Below are experts of layer 5 (counted from 0) of a mixture-of-experts language model. Rows are named router (the router's row for the expert), down (a neuron's output weights, with its number) and show model dimensions 0-159. Each number is 200 + 40 x the weight over its row's rms, rounded and kept within 0 to 999.
Before each expert's rows: "comes before" lists some tokens at least twice as common just after its tokens as in all text. This comes from a sample of Wikipedia text that the model never trained on. Tokens count by the router's weight.

# expert 9
comes before: " the", " The", "==", "The", " he", "In"
router,159,211,216,175,137,157,183,198,165,181,198,190,191,214,206,181,175,159,146,222,136,243,112,187,258,141,221,212,211,249,176,207,140,115,180,218,199,214,215,194,212,211,115,186,191,204,210,317,132,240,201,215,159,119,164,269,161,225,196,155,208,186,250,205,271,157,171,228,113,226,228,224,190,188,172,165,213,209,177,260,223,217,186,240,201,173,134,222,205,225,220,181,205,216,209,207,223,231,128,238,215,242,165,140,169,213,172,228,264,192,243,133,207,172,153,172,171,192,221,198,194,173,264,245,117,195,170,173,248,187,209,198,234,238,185,188,268,98,215,204,212,175,209,222,169,231,225,152,238,160,209,173,256,250,220,121,268,254,203,144
down0,165,153,200,192,259,255,180,197,198,241,211,261,165,213,146,229,222,158,190,167,215,154,185,195,150,211,153,208,203,234,206,171,173,176,227,131,207,150,172,222,216,192,125,169,134,200,116,174,239,234,221,168,200,218,296,212,178,250,257,277,217,180,239,250,248,191,201,201,141,148,243,195,202,140,150,218,121,262,273,151,184,202,178,231,227,170,169,190,183,241,230,233,232,246,244,176,237,198,153,234,158,224,215,224,229,184,135,201,203,152,169,226,241,301,198,192,198,187,222,185,227,211,191,231,244,162,149,161,173,171,133,164,214,238,143,277,171,214,209,223,257,213,134,245,223,133,180,160,178,165,182,262,217,161,162,233,105,195,258,217
down1,240,160,142,153,243,212,191,232,260,163,184,234,177,260,181,197,204,200,169,249,194,232,210,190,293,216,179,213,191,220,236,258,222,162,261,199,168,177,183,187,164,216,209,160,289,216,246,208,215,147,232,185,241,153,214,195,249,265,191,177,243,160,167,209,183,194,207,127,182,231,187,185,258,124,206,185,119,181,177,187,245,196,241,197,237,188,174,197,112,199,213,217,242,230,241,193,203,218,255,221,191,195,155,129,130,189,234,193,151,154,175,161,220,228,181,262,221,208,205,220,149,146,174,180,273,257,215,108,193,234,206,193,249,160,226,230,181,201,257,225,199,275,315,175,156,269,228,225,154,220,218,161,215,199,187,235,146,136,164,181
down2,207,229,210,245,236,284,129,169,181,203,238,138,203,150,179,200,212,184,222,220,182,157,229,186,291,243,178,235,200,191,200,185,199,289,129,221,213,234,177,141,200,216,273,216,183,168,261,178,156,227,196,210,215,272,228,228,267,190,229,208,205,216,259,169,158,228,201,162,166,171,206,135,213,157,253,251,231,135,289,211,157,160,188,138,281,197,240,175,119,225,195,177,165,224,147,163,278,192,202,217,180,159,200,190,165,209,166,147,123,94,176,203,163,159,209,243,189,251,193,190,247,250,210,196,211,144,187,185,294,187,181,159,178,144,242,247,127,211,297,182,196,244,205,232,171,157,144,195,177,96,187,218,224,163,204,145,161,169,204,232
down3,257,241,215,198,144,241,195,194,226,219,197,201,127,273,227,173,174,220,211,240,217,194,189,196,174,181,196,276,218,172,224,148,211,151,130,200,258,288,195,142,142,203,228,202,207,207,278,181,245,204,253,240,255,200,267,213,206,226,138,215,183,214,220,208,173,190,204,168,178,184,208,203,167,155,241,264,135,112,217,188,171,156,129,180,230,193,211,235,163,244,190,166,293,114,172,245,242,249,244,247,189,214,194,202,120,231,144,212,240,189,155,199,196,217,139,213,184,151,219,166,152,199,196,160,151,265,262,208,188,167,211,147,191,223,222,221,160,149,196,141,112,154,312,209,209,279,180,243,163,226,222,197,190,157,222,138,225,231,189,151
down4,245,187,222,186,218,151,158,221,199,218,189,210,213,179,201,98,211,177,206,244,88,159,213,196,245,238,246,246,182,162,149,260,190,291,251,92,178,194,185,118,126,142,99,183,174,246,166,178,180,186,167,227,167,229,201,234,259,266,181,160,161,232,208,258,165,256,187,241,232,204,138,167,169,196,179,234,167,177,277,160,188,158,169,225,204,248,274,198,234,188,196,290,256,205,257,234,201,228,167,166,253,196,155,147,208,139,167,211,162,206,259,205,212,220,203,283,227,219,174,175,200,171,177,221,219,148,228,195,212,205,139,162,176,194,184,231,261,152,242,259,253,158,294,185,283,189,231,297,170,155,209,272,209,175,195,203,247,232,212,199
down5,241,249,184,191,138,143,154,238,160,270,140,200,172,228,257,295,174,177,189,251,200,270,280,253,211,220,248,229,202,160,167,268,249,161,175,177,192,249,206,257,198,216,224,147,252,253,242,223,158,191,191,185,173,209,155,181,164,179,163,168,155,203,161,238,183,147,203,282,182,238,231,203,199,193,194,233,230,199,212,213,209,205,201,227,243,168,180,243,188,139,219,229,141,209,166,212,207,211,160,202,130,309,127,139,158,191,205,256,172,260,202,236,236,203,238,193,230,175,254,271,218,237,158,192,184,212,229,259,206,220,206,253,97,178,246,182,221,191,137,224,163,256,257,204,220,248,153,257,242,204,205,212,220,172,103,224,217,166,181,214
down6,174,204,228,220,213,204,228,180,193,163,279,198,169,254,213,200,171,226,147,260,163,204,255,168,263,225,153,195,192,220,221,201,126,244,182,169,131,191,131,133,193,231,109,241,131,190,180,208,220,140,199,195,238,258,248,226,200,163,244,237,183,154,207,226,169,233,176,120,181,250,207,181,211,195,149,196,178,210,160,285,219,171,237,106,239,172,256,181,193,225,134,158,179,195,210,254,235,159,223,98,214,158,129,229,212,167,190,205,246,198,202,237,249,146,274,182,175,235,263,250,223,187,155,315,212,249,252,211,194,260,178,162,198,185,165,111,216,205,176,224,195,257,186,228,145,218,222,254,167,229,324,215,201,191,261,214,224,217,178,238
down7,182,232,194,195,195,239,204,148,131,180,152,209,261,194,198,199,216,229,202,186,253,225,228,238,191,205,205,209,237,218,261,190,166,208,236,160,238,197,212,224,185,158,210,228,174,211,218,254,158,177,181,228,137,206,191,288,234,178,213,173,283,243,174,214,256,261,171,261,116,156,206,174,222,206,196,173,199,234,221,209,240,187,137,219,229,231,171,259,182,270,227,143,215,197,220,248,166,142,223,192,133,215,195,287,179,249,213,183,265,235,153,170,232,220,250,216,149,267,200,178,276,198,209,156,106,171,113,185,169,147,202,250,163,182,202,147,169,220,222,264,165,181,246,209,158,245,271,132,172,233,186,271,258,207,145,139,190,270,229,182
down8,202,208,130,138,252,248,203,155,221,275,166,191,197,259,238,197,192,224,236,250,150,182,177,203,221,202,314,227,199,174,158,159,271,155,229,138,267,200,197,214,140,171,161,153,239,133,264,166,231,207,159,198,236,231,268,182,190,183,124,253,181,169,108,163,173,180,170,201,211,185,199,208,156,149,226,177,143,192,174,198,192,266,261,94,185,184,210,236,214,237,272,194,191,177,206,200,205,227,242,178,202,173,239,208,199,195,274,217,238,242,151,194,178,179,157,257,222,203,229,134,141,127,143,177,156,173,192,212,245,115,203,262,223,260,231,255,211,171,180,201,218,165,150,208,144,244,218,159,224,191,233,186,214,185,185,164,239,165,217,219
down9,263,202,156,177,219,183,223,262,199,281,229,166,174,189,240,170,230,228,127,143,207,179,188,160,217,215,242,258,203,248,226,155,218,227,140,138,222,171,180,176,151,213,176,192,235,146,197,253,170,247,217,157,272,220,139,225,262,200,210,188,156,204,194,234,226,161,152,126,156,197,216,298,225,237,252,216,135,184,214,152,48,188,170,192,159,199,189,156,258,274,188,223,136,263,219,197,185,220,159,179,181,178,214,274,169,130,230,218,158,139,179,127,225,282,222,145,128,209,198,123,194,206,150,214,254,211,137,270,196,198,173,204,257,200,245,187,236,154,191,153,150,130,160,225,198,212,223,204,257,287,203,215,230,156,234,193,194,178,213,147
down10,263,186,219,212,174,193,241,221,252,178,227,195,245,233,252,210,157,168,153,275,174,223,152,186,222,231,228,222,217,174,193,187,218,255,213,193,240,154,199,140,185,189,169,198,210,187,179,250,181,114,150,268,227,254,227,195,197,165,185,175,137,217,145,224,185,185,173,225,187,193,258,190,140,227,181,143,234,217,162,258,208,170,246,188,203,156,256,267,315,130,155,263,223,217,188,170,174,214,190,242,164,155,260,210,153,187,177,203,216,285,227,150,169,193,168,214,271,135,181,269,160,189,179,286,236,239,209,155,132,178,243,205,245,168,135,248,266,125,181,212,103,215,123,142,224,125,248,223,185,133,255,217,238,237,169,210,221,227,111,273
down11,196,191,170,206,274,228,117,227,300,207,132,208,308,208,196,194,192,189,177,210,275,322,190,192,114,200,209,227,190,215,230,207,168,268,214,185,192,195,227,221,225,157,242,178,142,189,291,249,265,160,155,164,130,201,210,246,206,175,261,203,208,211,270,269,242,217,230,254,162,200,237,198,127,224,184,109,213,164,277,183,200,147,173,247,173,135,215,192,271,193,227,122,187,206,161,177,180,205,180,236,177,186,187,159,218,224,228,163,138,228,184,197,191,205,156,179,210,147,203,142,203,253,229,245,134,138,167,143,175,170,127,216,128,209,228,250,189,198,213,150,135,154,159,161,240,173,190,206,175,189,235,179,233,197,251,153,194,214,204,241
down12,164,216,245,214,203,174,252,185,212,154,180,194,243,158,147,278,191,225,228,199,264,253,201,164,223,166,119,212,151,221,194,243,141,191,160,195,250,153,239,178,213,182,235,229,162,226,184,160,235,157,215,262,158,181,300,154,203,201,225,214,236,184,124,208,264,146,197,184,223,244,200,200,284,205,327,197,258,210,212,98,173,236,282,147,217,214,202,143,203,161,218,223,166,192,186,209,251,159,180,111,142,140,164,171,180,224,254,181,199,251,225,219,230,243,245,202,265,136,184,200,237,164,145,210,112,159,238,188,158,197,223,174,201,127,229,181,256,235,185,147,184,248,67,190,212,251,184,193,180,202,156,183,214,219,200,211,169,167,148,162
down13,174,222,267,224,229,242,223,245,203,182,154,145,176,191,209,169,172,191,242,144,158,198,139,210,190,257,132,185,192,317,188,177,186,172,197,178,223,191,141,189,196,155,212,143,209,100,162,161,202,243,142,247,155,195,239,164,237,192,233,228,144,245,188,190,256,223,236,218,174,248,221,186,261,215,198,273,225,205,239,167,239,146,216,114,242,172,278,249,115,181,200,220,229,165,208,241,213,209,163,213,214,154,222,140,229,184,237,213,139,227,310,159,233,133,204,150,210,154,189,202,229,170,176,246,289,142,209,141,142,190,289,193,157,177,218,211,223,173,162,187,172,231,275,254,156,298,241,235,184,281,181,171,271,170,186,217,182,160,197,160

# expert 10
comes before: " |", " (", "\n", ";", "\"", ")"
router,243,191,229,159,131,231,169,261,190,232,133,208,185,217,243,228,274,228,251,225,206,140,251,161,196,217,276,108,176,163,198,198,182,201,199,164,223,229,228,156,159,252,223,177,230,218,181,240,205,130,183,204,166,175,157,211,174,234,255,169,205,174,289,250,160,171,181,185,222,237,194,189,126,195,205,213,174,205,217,137,197,208,222,216,235,208,165,238,225,164,168,193,191,200,179,222,147,252,261,201,142,215,124,201,204,215,199,174,250,228,180,215,137,218,255,216,275,220,231,247,203,267,141,210,98,241,207,258,232,152,235,232,155,171,258,207,190,246,226,234,232,219,227,238,168,261,266,170,128,250,211,195,248,124,182,202,205,178,155,274
down0,153,233,208,191,258,139,182,206,201,259,224,221,247,188,110,229,193,174,198,210,155,201,142,233,187,198,218,114,227,154,164,206,149,188,159,146,240,198,179,242,133,192,120,204,192,128,220,170,275,229,218,143,203,173,221,205,170,218,206,161,232,224,204,194,183,154,222,203,250,213,232,167,201,223,188,155,193,240,150,165,207,178,249,197,242,183,238,212,152,244,169,250,223,165,315,173,147,198,241,160,187,205,175,221,209,202,145,162,248,213,216,200,248,176,229,148,173,184,159,227,255,265,151,279,148,110,185,173,245,236,222,167,202,261,180,174,180,226,197,210,212,178,280,259,205,217,169,260,217,236,187,152,181,250,188,176,178,177,163,220
down1,157,169,252,226,196,198,230,191,192,130,170,174,227,210,206,195,256,139,182,182,193,200,199,212,194,185,180,153,214,187,306,128,211,250,198,137,219,202,247,278,205,140,216,248,157,240,187,230,131,227,202,186,208,168,112,296,169,195,211,240,234,245,237,216,198,202,235,215,218,154,247,139,206,192,199,229,194,250,191,253,163,196,195,213,237,231,211,148,118,176,212,196,188,151,207,203,232,192,192,204,269,248,181,204,222,278,225,202,240,175,214,158,184,158,214,243,213,216,235,224,225,228,162,153,230,174,198,255,144,208,218,164,183,179,195,183,202,236,119,178,200,149,145,219,170,248,195,187,103,277,185,205,211,291,195,178,197,173,192,178
down2,233,232,245,243,220,161,194,239,145,220,186,191,200,197,213,222,225,212,225,190,177,192,159,234,208,155,199,134,180,216,129,221,121,250,225,193,165,208,91,121,223,254,183,254,199,199,198,176,253,212,195,192,184,156,253,235,145,251,187,196,183,120,264,200,124,162,213,242,174,118,168,204,197,178,231,218,211,197,175,190,112,163,250,195,157,226,256,194,154,203,263,208,158,156,205,222,205,284,124,283,229,175,167,226,255,208,225,226,244,234,124,172,192,229,290,266,200,165,201,234,257,137,205,245,200,202,218,181,227,211,167,115,210,139,165,254,205,96,177,142,187,128,162,130,246,189,178,218,208,140,239,159,155,224,150,188,237,127,193,139
down3,192,235,281,224,196,300,204,202,162,199,203,218,208,132,211,245,250,172,189,197,158,207,198,201,217,206,108,206,147,195,160,134,235,251,220,219,158,215,144,138,232,192,222,243,192,204,220,236,282,168,176,230,214,199,192,179,245,200,238,204,197,184,167,204,194,87,242,206,186,215,167,147,186,237,250,148,170,186,211,192,171,221,218,177,187,243,218,235,191,277,119,266,164,185,204,188,126,257,160,174,198,135,136,276,195,274,276,203,245,169,153,192,168,196,181,190,194,97,260,242,151,134,216,274,211,150,252,145,149,242,182,95,227,202,157,187,240,190,249,240,227,228,157,261,153,204,201,237,214,159,237,182,173,215,258,185,161,219,178,188
down4,266,184,204,165,146,242,236,190,252,283,236,180,253,168,200,194,224,82,220,242,170,217,194,213,201,248,159,274,167,192,203,177,188,199,253,111,147,152,153,235,183,158,245,177,215,168,119,212,102,192,150,147,144,229,119,261,199,213,172,186,239,191,151,251,125,220,245,125,222,225,125,234,171,158,253,166,180,181,181,189,200,267,179,139,222,234,250,166,194,164,213,203,227,174,208,169,238,123,200,155,215,228,234,238,188,213,162,200,149,205,181,237,189,129,188,214,156,220,154,190,162,240,165,163,270,232,249,155,209,138,205,188,232,201,194,188,215,250,234,196,172,217,187,205,158,192,145,208,148,204,210,161,169,225,218,197,144,225,205,141
down5,123,231,198,154,171,169,128,218,260,248,243,180,229,166,156,234,205,275,144,180,259,213,229,233,260,192,263,245,174,199,274,185,256,189,144,227,180,169,176,187,157,173,201,252,182,234,222,240,147,201,208,179,218,227,223,216,161,214,221,157,187,226,165,217,179,218,203,278,194,242,272,180,247,230,238,223,237,211,222,217,111,206,291,189,154,160,207,171,140,164,183,198,156,231,183,118,229,220,261,180,176,218,216,246,154,167,266,255,142,177,163,160,231,225,213,209,158,126,212,204,124,141,199,86,211,234,161,184,196,108,201,204,245,223,159,156,215,193,162,225,228,176,230,248,168,184,183,190,207,90,193,164,216,132,259,212,120,231,197,192
down6,221,197,103,120,229,242,300,190,194,217,175,182,176,147,215,166,190,227,208,160,141,227,217,231,160,230,239,225,202,285,196,230,161,222,152,184,148,269,210,183,162,199,218,280,215,198,126,133,192,196,269,216,171,283,198,194,174,150,294,269,197,192,156,170,228,245,208,175,152,222,230,284,222,182,270,213,217,193,155,237,253,188,184,242,141,292,218,148,185,146,205,155,158,275,163,237,202,240,182,161,238,222,176,239,178,132,233,147,177,222,256,166,159,242,250,209,200,230,185,235,216,201,163,235,204,182,204,213,139,277,137,166,248,203,226,246,210,192,214,288,265,201,141,179,188,209,213,176,208,169,223,182,126,179,273,207,192,177,250,162
down7,167,178,155,135,138,150,187,203,239,188,219,321,177,283,179,198,212,142,230,131,178,222,197,170,193,181,151,228,198,215,177,187,239,180,168,164,117,256,172,253,220,151,230,120,201,220,207,221,172,266,158,170,190,114,206,213,241,164,188,310,207,252,239,200,141,179,217,293,210,238,190,177,228,135,196,178,243,189,202,193,204,217,150,188,197,270,319,189,271,208,172,180,241,144,201,198,250,198,250,221,227,241,144,186,182,178,272,218,227,145,162,239,240,144,160,212,131,198,292,153,132,226,206,231,184,234,188,161,130,141,217,185,203,167,160,236,217,271,185,197,146,206,292,235,233,191,239,185,175,194,172,202,228,232,178,185,200,186,149,137
down8,211,194,206,228,248,153,212,179,209,246,261,200,250,281,183,183,194,206,203,143,214,151,280,218,188,204,286,125,139,215,181,204,203,225,167,234,179,117,150,163,218,252,245,169,166,163,252,188,213,161,195,263,248,217,239,288,172,175,200,238,209,165,208,143,206,181,130,236,177,238,238,216,157,193,172,242,183,145,262,176,113,190,128,247,144,183,149,160,221,147,262,210,197,214,177,165,182,256,193,215,203,197,209,223,167,244,156,224,212,29,216,217,264,180,120,220,172,192,227,217,213,182,215,266,160,192,263,151,214,178,163,201,154,255,200,143,220,277,176,109,220,157,172,266,147,194,183,211,245,201,192,228,195,235,143,254,214,195,174,155
down9,191,202,135,234,238,134,227,200,208,258,228,196,224,194,208,95,195,201,100,165,190,202,267,279,248,209,167,200,250,190,180,131,192,195,228,155,205,164,190,142,213,210,190,240,262,114,243,152,216,290,187,213,228,227,176,169,233,177,214,155,253,162,147,177,169,139,191,195,150,191,295,226,253,208,175,256,141,223,240,208,251,259,205,144,168,141,210,249,252,214,259,224,192,185,193,244,228,104,149,158,206,194,161,142,189,156,200,222,159,246,270,225,173,174,215,116,243,154,228,135,177,127,164,120,208,212,196,184,224,215,199,185,158,241,240,176,259,203,192,168,81,168,216,185,229,212,241,221,169,187,180,160,152,219,185,209,201,186,236,151
down10,188,231,172,168,180,222,153,173,155,143,233,121,253,144,259,126,198,106,204,165,155,174,213,199,231,219,273,151,251,234,232,244,206,221,256,136,231,235,174,173,173,185,210,237,180,135,240,247,222,155,219,232,177,239,180,222,171,200,200,211,180,122,267,191,202,188,218,240,173,132,208,218,236,299,229,212,194,184,223,162,258,226,204,167,174,285,162,179,224,210,153,166,188,167,185,190,241,254,217,197,185,200,221,263,182,220,174,237,238,229,211,222,214,160,164,238,257,244,164,203,230,189,163,201,174,166,195,266,228,196,251,177,229,241,159,207,266,193,179,236,187,253,173,193,189,241,113,234,200,144,228,273,234,265,202,204,218,189,201,193
down11,200,226,149,208,190,252,226,205,153,220,203,209,202,214,166,176,188,237,149,143,136,231,227,240,140,177,200,263,126,219,197,209,209,241,193,206,230,135,255,156,175,132,177,195,156,147,209,238,217,194,260,205,245,219,192,186,173,162,200,238,225,180,112,151,239,142,255,197,162,299,205,143,227,212,239,226,161,221,229,213,220,229,246,115,247,143,232,192,227,211,213,224,239,213,207,166,235,181,170,214,181,174,210,241,189,219,273,216,226,220,195,247,239,173,155,226,151,188,149,199,130,157,216,228,245,225,140,264,174,189,134,223,214,196,209,185,239,177,265,108,195,248,92,173,270,273,261,211,121,109,223,211,59,265,165,167,206,251,160,152
down12,165,230,152,210,183,256,176,210,325,180,202,208,211,222,191,243,209,197,198,132,203,185,167,122,263,203,265,114,201,200,147,256,244,226,158,221,248,227,179,162,242,199,173,221,141,153,202,168,178,152,252,223,199,225,122,223,234,193,177,208,234,208,198,166,168,185,232,244,179,156,235,236,223,186,175,134,221,211,201,230,184,166,244,173,100,225,272,212,217,221,252,198,255,202,157,185,303,216,210,220,149,191,211,202,223,142,225,157,244,228,220,207,225,225,186,199,239,165,153,215,170,171,124,116,208,143,184,217,202,181,212,216,184,171,228,178,256,301,171,232,252,152,171,143,229,176,287,203,219,205,132,225,192,254,100,167,221,234,226,179
down13,222,252,110,185,172,240,199,257,177,211,193,205,157,190,152,268,204,260,215,167,223,152,253,136,149,195,275,189,199,255,242,232,147,245,199,243,125,235,177,171,199,223,235,288,245,181,203,206,157,190,207,184,205,189,205,210,161,214,187,157,160,242,129,139,190,165,167,142,185,224,164,229,174,132,180,198,117,206,259,161,214,203,227,296,195,218,207,253,149,182,248,254,128,220,133,177,237,185,130,201,227,205,244,207,174,247,197,271,164,194,238,217,221,221,142,197,184,128,236,125,231,186,183,229,274,213,218,183,219,204,145,156,235,180,124,161,204,184,201,164,282,227,216,242,184,243,239,132,176,227,245,202,251,157,258,164,212,175,240,176

# expert 13
comes before: " of", ",", ".", " and", " in", ".\n\n"
router,246,226,266,256,229,144,202,195,142,195,187,191,163,188,244,232,234,191,210,174,163,163,131,186,207,236,228,237,183,121,158,135,194,157,200,142,219,155,233,203,255,168,255,209,232,142,213,231,144,171,174,171,212,150,196,197,204,166,152,195,238,240,283,187,164,199,171,163,220,168,172,230,221,194,245,253,128,186,197,220,239,218,317,232,215,141,232,165,198,225,238,177,189,170,276,193,187,173,285,182,216,199,142,176,207,195,278,182,275,236,209,192,173,193,234,208,209,212,220,267,180,181,112,171,207,221,254,209,184,127,219,240,184,189,102,173,217,202,187,145,216,185,112,196,195,177,177,166,193,193,189,190,178,201,173,259,228,139,186,142
down2,128,184,238,175,191,180,230,183,188,219,124,175,204,250,209,229,293,186,217,238,181,218,197,190,200,189,215,150,151,265,229,199,220,204,192,207,116,223,202,274,200,160,256,197,230,258,193,250,273,145,190,176,213,253,132,234,187,173,176,204,128,132,232,230,259,131,233,151,153,252,182,217,232,198,202,214,205,235,162,193,265,122,285,222,154,229,240,217,161,145,236,223,272,230,112,203,212,192,206,270,185,225,137,193,151,225,196,229,192,202,216,209,260,181,204,266,224,126,208,210,181,236,209,203,150,198,160,178,231,187,249,229,159,244,186,234,204,198,165,203,121,171,241,177,276,179,236,238,209,220,235,198,211,186,231,234,226,223,236,223
down3,286,164,204,245,208,207,171,195,222,252,185,164,223,119,210,143,223,212,191,177,199,128,190,176,269,161,203,260,189,288,159,148,231,187,168,217,234,140,222,146,177,225,222,273,229,229,166,194,199,252,236,239,260,202,171,195,188,278,219,176,200,171,132,265,185,213,213,180,182,193,219,214,259,203,133,222,194,186,185,207,191,208,200,220,168,224,235,195,257,213,245,179,167,216,206,217,238,192,200,195,160,218,195,205,265,242,215,151,210,202,214,221,219,160,208,193,134,229,154,171,215,241,207,245,181,159,97,165,256,226,184,115,203,185,190,169,177,126,169,228,269,243,113,206,183,238,215,250,226,180,202,128,199,235,254,98,210,164,174,191
down4,129,224,175,186,244,218,230,264,237,205,253,138,237,217,209,217,201,204,224,191,123,145,222,203,210,179,205,263,290,175,217,226,232,187,228,161,170,149,156,224,269,171,157,192,171,241,192,198,161,225,168,194,169,205,197,181,171,168,191,196,338,159,190,253,163,188,112,208,229,198,162,164,159,187,218,211,150,218,159,141,327,257,202,263,275,210,205,195,204,246,160,240,198,169,111,167,225,150,156,198,163,231,142,139,240,185,196,244,194,254,243,212,221,222,199,250,268,252,206,159,189,180,175,164,210,264,125,99,190,196,192,165,169,201,197,210,162,206,218,227,227,216,128,208,202,174,128,178,216,257,184,284,225,220,210,165,217,184,219,226
down5,146,273,193,181,148,166,213,242,218,212,199,190,109,230,185,305,251,172,253,231,242,143,190,184,250,218,185,244,197,202,155,204,240,174,191,174,148,241,238,194,190,168,239,173,148,194,146,255,224,177,169,184,205,158,265,230,265,122,217,212,229,155,241,167,144,217,229,210,210,179,241,285,165,239,208,188,178,183,243,184,150,146,184,246,197,193,274,209,279,184,250,238,130,150,246,229,173,228,200,136,215,239,189,183,104,156,159,197,219,202,202,183,253,229,265,221,149,199,204,139,198,243,251,249,221,266,244,223,215,201,169,183,222,271,230,196,170,259,183,210,141,236,204,169,201,95,144,192,174,218,153,200,181,143,224,156,222,273,205,272
down6,208,241,204,158,204,220,193,114,175,271,213,232,225,284,196,174,166,177,232,204,305,158,244,180,130,187,203,195,256,154,208,139,185,195,175,184,255,105,260,237,215,183,168,193,211,163,248,268,194,174,238,178,186,202,218,152,252,178,166,228,217,185,123,179,189,120,178,165,281,216,191,221,221,178,195,165,173,221,183,182,174,171,178,144,208,194,222,219,220,188,166,262,236,185,225,209,262,166,200,179,156,174,132,187,170,297,238,147,196,212,171,141,166,172,176,214,282,202,182,224,234,155,226,157,212,254,271,241,128,155,281,205,187,235,190,155,211,131,190,209,214,203,160,162,264,206,197,180,228,218,276,206,154,201,172,197,205,194,236,193
down7,226,194,200,232,213,153,272,143,229,186,187,231,265,201,231,209,178,249,195,198,197,118,151,202,209,244,185,214,193,195,131,222,223,192,223,183,178,191,233,180,134,246,216,198,207,141,270,199,228,242,225,177,282,181,158,185,166,215,208,207,14,199,217,228,157,194,232,90,196,248,224,122,262,269,194,235,164,212,145,158,198,207,280,159,255,161,125,205,207,178,185,221,154,128,226,171,187,260,168,193,190,139,182,211,188,192,166,218,245,147,190,226,97,138,224,204,281,204,216,153,165,214,176,221,187,185,211,198,206,222,114,269,247,185,115,208,207,250,221,166,234,161,224,181,198,209,165,172,217,162,159,191,219,217,200,202,191,196,169,301
down8,208,225,149,192,188,235,201,159,176,203,235,209,224,261,133,245,224,216,268,226,147,176,208,197,244,203,223,200,203,138,192,162,255,234,270,245,130,206,192,277,264,166,268,205,278,220,220,185,198,160,177,181,149,221,187,220,196,256,205,192,301,214,227,255,226,218,140,188,341,170,239,251,253,105,177,264,251,220,208,189,270,222,177,230,190,302,288,220,137,224,222,154,245,233,221,256,184,183,178,156,173,236,167,138,171,191,227,239,181,216,186,209,242,229,177,46,172,223,140,140,243,175,180,237,241,163,97,235,238,188,133,180,207,248,131,155,167,204,226,185,243,189,177,199,192,165,168,164,184,218,134,206,129,150,166,185,289,149,117,145
down9,170,305,189,221,271,168,237,170,227,209,220,224,97,228,130,219,174,197,154,301,187,277,218,251,188,164,220,188,241,214,236,174,145,141,202,145,198,186,234,251,161,160,172,229,183,201,194,166,221,202,224,160,187,278,233,231,195,171,146,175,206,247,187,193,230,211,186,164,246,234,258,213,256,202,149,172,246,184,219,203,212,211,228,169,231,227,198,176,163,223,191,254,144,134,143,214,191,139,209,219,233,169,194,263,191,231,205,172,186,190,210,171,249,162,244,235,185,196,238,212,262,214,186,116,229,241,220,243,260,188,181,260,255,164,152,220,178,186,230,135,199,148,147,220,205,186,161,204,172,216,239,225,140,173,181,246,168,122,197,194
down10,196,142,234,224,196,184,190,192,219,193,263,288,273,148,231,223,200,146,178,201,281,231,130,209,289,231,211,199,229,221,255,211,240,277,112,158,210,206,183,159,226,197,205,204,156,182,204,244,169,156,153,286,171,197,151,232,174,226,189,162,156,183,199,163,191,210,159,209,210,156,152,217,143,232,233,201,222,158,251,188,149,132,218,205,254,202,260,241,167,193,239,270,194,153,189,193,251,203,201,257,150,148,95,147,182,166,165,179,176,181,242,239,271,192,139,234,137,197,203,176,149,245,220,192,256,181,213,235,226,120,173,109,259,167,211,155,155,194,166,219,206,113,153,203,163,220,217,182,197,143,205,214,186,201,177,215,135,172,284,263
down11,212,269,171,205,158,175,181,242,222,242,203,269,198,206,172,159,148,169,283,133,237,164,258,263,153,181,237,223,244,185,183,203,209,234,219,152,196,296,175,224,163,229,212,140,224,249,249,232,131,140,129,218,104,268,214,261,263,104,163,222,149,204,164,270,181,163,194,56,248,220,205,216,194,235,267,212,202,181,247,194,188,230,196,215,205,151,228,232,226,184,222,288,183,164,228,210,157,191,236,163,262,236,246,256,203,261,164,209,242,200,125,174,142,185,225,175,201,188,119,213,265,159,147,168,130,192,196,157,164,257,256,190,216,203,193,290,252,249,192,168,185,216,183,163,263,184,257,178,192,238,181,172,227,165,241,205,207,213,180,251
down12,181,129,202,191,129,203,178,228,246,175,241,237,220,172,259,203,221,224,188,181,162,245,247,217,148,193,260,116,143,189,138,180,197,217,101,182,292,154,166,188,214,212,204,183,185,167,176,203,209,161,174,272,203,201,214,209,174,280,212,203,166,187,257,233,239,219,196,231,303,211,206,205,172,165,180,210,138,251,161,173,118,270,236,221,170,202,196,221,223,211,191,173,173,211,176,180,167,222,196,230,196,171,225,190,204,254,185,182,186,176,246,195,233,169,150,237,168,162,229,178,204,208,207,253,186,236,193,261,187,155,224,288,175,176,196,155,255,170,131,206,181,199,280,191,215,212,181,210,200,239,203,194,257,186,166,165,202,250,189,182
down13,219,225,195,221,230,293,235,210,219,166,174,166,197,169,265,127,298,224,147,112,180,208,231,160,158,262,182,175,224,133,171,177,174,177,221,149,227,213,194,217,182,190,158,226,195,299,245,166,208,229,143,222,191,193,188,231,190,188,164,229,184,214,248,244,180,259,208,194,188,239,250,181,192,158,174,160,201,252,208,215,238,130,223,207,208,248,220,176,199,179,171,226,184,171,178,254,155,205,212,179,188,169,235,256,264,216,229,226,161,251,244,203,171,167,285,131,186,215,253,210,238,233,210,139,138,152,247,192,170,149,193,216,186,194,179,193,250,219,246,213,223,212,254,156,149,184,162,154,114,250,194,223,187,171,192,229,220,223,200,192
down14,209,241,203,185,132,252,186,120,206,242,258,130,217,217,220,155,241,224,161,215,174,193,190,227,185,186,271,245,221,257,168,207,224,276,192,234,203,225,170,288,202,167,242,187,179,255,189,229,206,168,301,207,164,213,180,199,143,204,217,270,204,156,180,272,196,152,203,183,228,198,202,236,198,124,175,155,185,220,156,216,148,245,182,170,229,211,210,165,191,231,145,236,280,161,189,147,211,245,168,195,198,198,190,220,197,146,151,238,258,163,197,230,241,230,166,148,209,218,175,265,243,192,237,270,187,260,235,183,194,206,159,193,274,150,206,217,199,154,216,187,171,246,51,222,198,194,167,122,218,207,182,126,204,179,229,273,190,272,137,229
down15,173,238,210,165,115,200,243,127,175,147,234,192,158,237,274,281,253,173,180,296,108,264,196,233,205,221,169,183,248,159,202,226,152,221,145,169,231,145,180,188,221,229,284,184,250,128,173,156,161,156,193,220,195,153,167,130,156,158,213,179,271,135,240,208,151,198,150,158,196,195,122,234,265,113,185,197,230,147,214,204,206,276,146,152,243,247,218,170,237,210,217,214,150,136,205,225,164,186,182,272,163,176,163,196,285,183,256,179,210,143,183,196,235,229,259,145,203,134,287,177,183,154,237,208,240,223,188,204,126,187,190,196,260,217,301,263,183,252,202,228,200,210,130,241,203,283,188,183,194,238,176,204,277,174,194,248,196,191,209,211